config = dict(
    num_hidden_layers=12,
    experts_per_token=2,
    moe_layers=[0, 1, 2, 3, 4, 5, 6, 7, 8, 9, 10, 11],
    router_score='softmax',
    normalize_top_k=True,
    routed_scale=1.0,
    balance_bias=False,
    router_z_loss=0.0001,
    vocab_size=4096,
    norm='layernorm',
    norm_eps=1e-05,
    learning_rate=0.0015,
    max_grad_norm=1.0,
    train_tokens=373200000,
    max_steps=11390,
)
Below are experts of layer 4 (counted from 0) of a mixture-of-experts language model. Rows are named router (the router's row for the expert), up (a neuron's input weights, with its number), down (a neuron's output weights, with its number) and show model dimensions 0-191. Each number is 128 + 24 x the weight over its row's rms, rounded and kept within 0 to 255.
Before each expert's rows: "mostly gets" lists some tokens that are sent to it at least half of the time. This comes from a sample of Wikipedia text that the model never trained on.

# expert 18
mostly gets: " subsequ", " century", "2", "1", "5", "4"
router [130 136 134 114 130 137 208 106 148 152 111  64 107 109  95  99  90 112 159  97 111 104 153  58 140 123 108  94 148 116 121  93 140 178 145 122 143 150 119 130 122 149 159 105 139 144 107 138 133 143 128 125  98 128 184 118 141 147 178 124 114 113 139 106 142 115 121 116 118 146 157 168 112 130 133 145 138 122 155 165 124 121 118  91 105 141 153 111 145 119 126 125 163 157 151 113 103 171  95 139 189 135 132  99 145 140 123 118 146 149 140  99 137 121  59  99 108 124 148 181 106 139  84 127 141 115 137 189 109 147 142 127 135 158 119 134  98 130 108 155 149 112 144 113 127 136 106 126 153 122 128 139 106 119 122 129 126 136 157 166 132 165 129 141 132 137  85 145 117 146 116 146 151  90 185  98 110 152 119 131  97 151 172 120 125 143 166 113 138 123 141 127]
up1 [ 92 142 123 133 145 184 129 128 145 127 114 163 105  99  77 123 107 138 114 116 156 100 139  95 105 104 120  91 137 117  74  63 122 115 102 115 162 118 166 128 130 130 108 123 146 120 141  89 190 156 144 137 106 109 152 153 166 164 144  99 125 122 105 109 118 111 102 155 116 116  95 168 132  89 168  99 130  98 157 142 148 119 130 130 143 143 145 119 166 152 129  94 119 120 135 121 122 138 141 146 161 134 127 141 134  85 146 118 137 128 122 109 144 102 112 120 156 170 158 131 129 125 130 140 117 108 114 160 171 150 141 147 123  68 129 184 134 113 102 172 122 136 170 104 146  92 133 137 163 138 154 118 134 129 125 113 127 120 112 173 101 131  98  98 125 160  93 157 115  89 146  87 121 117 132 126 112 101 104  80 160 125 128 104 124 101 118 135 161 157 171 113]
down1 [131 135 151 150 144 108 130 136  99 105 119 162 156 160 112 176 139 100 115 171 177 128 134 170 152 145 140 138 108 133 140 102 132  92 104  99 139 152 136  73 131 128 102 129  92 127 150 139 113 136 129 126 118 117 144 170 149 107  91 144 125 147 108 135 109 166 104 103 135 113 114 124 180 135 102 132 147 139 130 112 113  88 142 116 144 139 105 161 155 123 151 159  71 143 126 137 131 116 164 157  75 135 100 109 157 129 163 136 129 156 165 111  84 100 108 156 109 122 113  90 128 114 177 138 149 119 126 125 133 111 148 100 129  85 152  90 159 140 142 117 109 141 134 126 125 111 117 127 114 190 145 133 102 117 115 150 129 123 130 108 122 105 139 130 114 135 112  86  61 128 162 141 118 191  91  96 116 137 130 115 100 190  92 137 136  95 144  90 141 129 114 158]
up2 [152 135 139 120 117 114 127 104 161 163 107  91 105 103 182  98 141 122 125  95 150 159 105 119 109  90 129 155 171 117 160 142 133 136 133 134  91 128 111 108 142 118 136 160 162 152  91 159  93  71 131 103 143 120 125 122 154 139 117 138 117 138 113 152 128 122 167  88 150 144 117 120  53 154 121 107 159 116  85 130 154 154 123 128 110 148 165 113 153  98  49 132 138 143 153 153 104 121  71 123 175 161 154 123 128 159 116 128 143 125 139 131 147 137 132 129 121  81 129 142  98  96 102 124 104 121 126 148 155 142 150 127 106 116 136 139 119 120 105 111 153 105 161 152 136 128 125 124 122 167 107 135 114 143 136 138 110 139 142 109 140 173 114 155 142 107  96 147 111 175 130 146 115 107 127 151 125 169  91 186 111 123 128  91 127 125 130 150  90 150  68 127]
down2 [106 135 141 125 128 163 127 111 153 127 166 142  52 153 109 141 149 140 144 152  90 117 145 131 146 142 118 127 112 125 124 142 127 126 127 139 103 124 117 121 139 133 115 163  99 181 122 160 140 121 143 104  83 170 112 137  70 106 113 147 114 140 165 142 110  91 136 120 141 172 114 149 145 143 136 139 144 132 110  48 139 131  98 143 145 134 147 105 136 124 179 152 138 134 112 133 102 121 156 120 167 116 133 184 127 145 164  99 158 112 161 122 154 114  51 126 140 130 102 112  73 134 109 149 103 107 123 114 146  84 143 141 117 124  91 146 136 108 104 126 122 113  92 163 140 130 148 172 118  84 125 116 150 138  90 111 146 114 149  86 130 107 104  88 122 162 131 104 147 120 136 131 158 144 129 133 162 118 125 174 136 154 106 138 104 152  83 105 128 108 145 110]

# expert 5
mostly gets: " prot", "″E", " rec", "″N", " Length", " Genus"
router [125 113 130  65  98 117 155 132 126 137  85 111 159 111 159 102  97 105 140 106  76 109 123 110 180 122 138 140 118 120 131 125 114 150 133 105 138 100 111 152 148 120  93 135 134 131 114 111 126 163 138 132 126 145 164 138 134 130 190 140 111 131 128 139 133  70 157  81 113 163 134 131 115 105 122 114 143 107 111 158 154 101 138 127  91 157 116 129 129  96 109 129 151 130 124 102 119 127  46 174 173 140 107 107 157 200 126  92 127 134 113 117 158 114  81  98 149 133 140 165 119 176 138 135 130 126 147 165 133 155 139 152 107 107 138 161 125 146 121  94 125 123 146  86 132 137 104 190 145 144 131 106 110 115 127 101 105 113 131 115 137 160 115 179 154 125 123 115 161 140 114 161 116 110 167 146 161  95 130 145 110  92 133 138 123 142 165 147 132 137 139 123]
up1 [113 163 121 137  96 138 139 134 119 117 100 135  88 133 109 145 132 170 113 122 120 123 125 132 115 128 189 105 126 130 119 121 131 128 126 119 135 110 134 102 128 108 140 151 144 112 123 108 149 120  87 150 134 137 129 115 112 123 144 131  98  82 159 157 152 123 140 107 122 108 127 119  98 133 154 176 143 153 146 179 190 160 127 101  76 109 112 136 137 137 144 147 125 126 136 122 173 129 122 120 177  89 173  95 118 128 109 116 199 122 146 131 117 126  90 143 112 135 144 161 111  90 114 130 127  96 172 111 114  90 118 124  95 124 137 116 126 120 160 100 155 169 185  97 120  81  97 120 123 139  80  99 120 124 148 161 128 192 153 108 176 122 134 116 128 124 136 192 115 129 146 139 158 135 149 117 107  90 139 150 108 111 150 154 135 124 102 105  84  85 115 118]
down1 [125 144  96  85 123 143 120 128 107 108 119 146 146 155 117 137 141  98  96 117 113 139 183 142 145 144 131  70 119 139 126 148 107 153 127 165 122 155 104 105 149 143  74 131  98 132 162  84 118 166 130  97 157 135 138 127 149 120 102 108 101 181 111 193 166 140 108  95 102 120 156 176 154 130  81 134 141 119 167 156 112 156 112 102  93 133 152 156 146 116 136 128 121 104 111 126 115 138 121 127 113 139 129  96 153  94 151 135 145 127 125 128 111 147  85 149  99 113 100 151 117 121 153 140  97  96 113 134 157 152 181 143 153 103 153 155 126 128 109 103 105 150 137 183 130 106 151 164 103 121 137 101  97 100 127 147  81  92  83 146 120 134 116 142 157 109 123 102  80 128 171 100 145 127 142 129 150 125 126 127 131 170 104  97 145 146 112 151 136 126 126 154]
up2 [112 113 133 129 115 155 128 125 119 155 134 153 113 113  97 102 126 142 144 136 134 112  58 126  82 132 125 163 143  94 133 147 116 125 136 131 145 146 130 102 128 139 116  64  89 144 178  96 141 111 123 122 165 170 143 154 141 132 163 102 102 127 101 118 114 162 135  84  97 112 134 179 107 135 148  86 140 104 110 154 155 109 135 157 161 104 115 110 120 176 140 128 113 155 127 108  99 126  98 128 124 120  96  92 144 123 122 146 168 120 149 122 104 120 143 110 127 165 131 136 141 106 124 168 152 142  83 116 132 130 118 146 108 111 170 128  67 119 182 154 125 100 125 122  79 152 103 165 132 126 103  91 138 109 125 142  88  83 119 139 153 100 153 165 161 136  73 106 140 172 119 141 110 129 118 133 129 161  86 141 136 130  91 149 160 108 134 128 139 160 121 130]
down2 [130 145 153 125 132 130  96 124 109 100  98 157 140 147 116 115 118  98 135 151 101 123  89 148 133 128 135 143 161 148 123 102  92 126 130 138 140 149 116 130 129 106 116  95 132 149 109 117  86 153 139 151 126 144 133 140 133 126 136 100 161 112 139 130 135 176 110 121 101 125 107 125 145 151 151 145  88 128  97 124 160 145  79 113 104 132 189 108  91 123 115 151 115 127 135 161 134  94 138 136  84 156 106 100 157 140 124 137 112 110 121 102  91 103 166 144 131 110  66 136 141  98  87 164 134 104 133 134 156 110 166 124 164 112 146 114 143 180 190 133  89 167 127 108 131 128 123 137 144 128 135 117  77 161 144 141 131 116 112 153 105 120 134 115 127 111 117 171 105 120  94 139 140 226 106 154  77  98 148 170 155 143 126 162 125 124 137  93 158 109 123 145]

# expert 19
mostly gets: " It", " After", " early", " single", "After", "ronze"
router [158  91 131 106  93 114 149 156 144 126 149  95 116 114 115 122 120 134 170 105 104 121 107  78 130  95 150 121 161 113  80 135 174 157 159 171 156 118 125  94 150  93 161 137 135 146 105 135 107 127 132 159 119 157 165  83 141 129 185 114 135 124  87 159 128  82 153  91 176 129 130 140 113 128 105 130 143 138 142 150 131 136 137 112 111 167 157 149 156 129 104 150 146 119 160 133 131 137  90 152 198 116 133  96 124 148 100 167 138 112 159 138 151 132 114 101  94 118 113 145 124  98 116 122  92 110 112 177 100 150  93 150 154 141 134 162 129 143 118 130 151 110 166 105 127  88  85 146 136 135 105 128 127 117 124  90 113 134 156 123 126 134 119 142 108  84 132 141 152 112  81 118 108  72 135 156 129 124 152 147 113 102 137 104 148 150 112 113 133 157 119  92]
up1 [115 138 105 137 104 169 121 101 125 135 140 112  72 139 141  82 107 162 166 137 136 134 150 101 139 139 141 137 164  90 131 160 173 128 121 197 104 132 161 137 130 118 129 137 126 164 157 160  96 145 135 134 130 127 143 103  73 147 139 100 130 134  92 167 132 139 116 127 148 126 120 143 126 115  89 116 132 140 128 183 142  94  58 107 126 112 143 130 174 118 133 106 114 154 168 110 121 130  84 131 154 140 144 139  97 148 108 101 145 118 182 117 169  81  96 135  94 118  99 141  93 120 134 120 141 100 113 140 149 154 124 136 118 154 111  93 126 128 122 106 140  79 155 105 169  98  86 128 111 142 142 147 106 131 121 153 126 120 116 126 105 150 132 103 141  96  94 136 149 154 106 165 122 125 133 121  94 120  95 162 124 134  98 129 129  92 151 127 152 163  96  87]
down1 [120 139 151 145 162 137 137 101 129 124 178 123  81 147 132 112  68  98 141  99 154 119 144 166 123 118 112 160 126 140 134 124 137 173  85  91  68 160 113 124 144  96 114  98 158 142 103 171 151  89 129 122 144  89 138 166 161 134 148 139  88 117 141 151  83 114  71  98 104 128 115 118 124 191 129 103 132 131 121 152 109 134 130 100 142 142 114 107  94 154 133 114 148 129 115 143 133 113 140 100 129 130 114 120 140 123 122 158 109 102 101 169 123 167  97 103 172 130 115 136 106 130 151 158 104 153 170 133 182 123 150 113 122 129 104 145 130  96 100 107  53 115 122 140 130  92 128 128 122 134 131  97 163 126 143 101 131 147 133 142 127 154 115 134 140 141 162 162 164  91 143 107 145 120  94 135 168 151 156 124 142 102 108 113 135 140 118  93 130 147 157 127]
up2 [115 140 183 103 110 134 134 155 180 135 162 127 107  95  86 132  92 152 141 161 114  66 145 145 115 142 154 128 163 152 164 164 116 130 158 126  96  96 101 115 116 123 160  93  38 122 103 133 143 115 151 162 111 165 153  89 146 120 122 143 112 116 123  98 125 118 139 142 115 144 130 133  80  91 116 126 128 142 124 124 144 152 106 154  88 171 110 133 134 109 105 145 141  76 118 104  98 118 133 165 146 100 148 102 126 124 116 128 111 124 132 146 133 169 127 110 147  94 177 113 127 125  91 123 154 121 121 149  96 124 103 118 105 139 109 164 125 105 113 160 136 146  68 162 112 132 157 119 149  83 121 128 106 114 103 125 169 116 168 110 152 137 129 107 152  98 161 133 136 126 124 143 120 145 157 139 111 126 133 107 113 133 162 164 116 172 120 123 120 132 168 131]
down2 [134 121 149  96 100 152 130  98 108 135 145  98 138 135 100 110 137 117 158  99 131  98 103 116 145 121 121 121 159 125 105 166 121 142 114 153 132 136 134 148  84 153 107  85 109 111 102 143 164 116 114 120 111 174 115 140 131 108 115 150 108 141 128 127 135  93 143  94 128 159 172 127 102 148  85  93 155 166 152  81 121 112 174  87 107 137  88 134 155 168  78 124 140 146  97 159 124 103 141  91 150 120  83 149 114 110 123 164 145 155 133 179 150 156 117 128 133 133 156  96 114 131 121 115 165 126 121 164 115 119 149 116 120 108 134 123 101 135 142 143  92 150 118 149 154 101 123 152 144 159 157 129 156 147 150  85 141 166  74 108 108 125 119 127 142 183 118 115 161 182 145 151 119 117 153  96 111 174 144 133 147  91 144 108 101 154 117 123 118  80 113 108]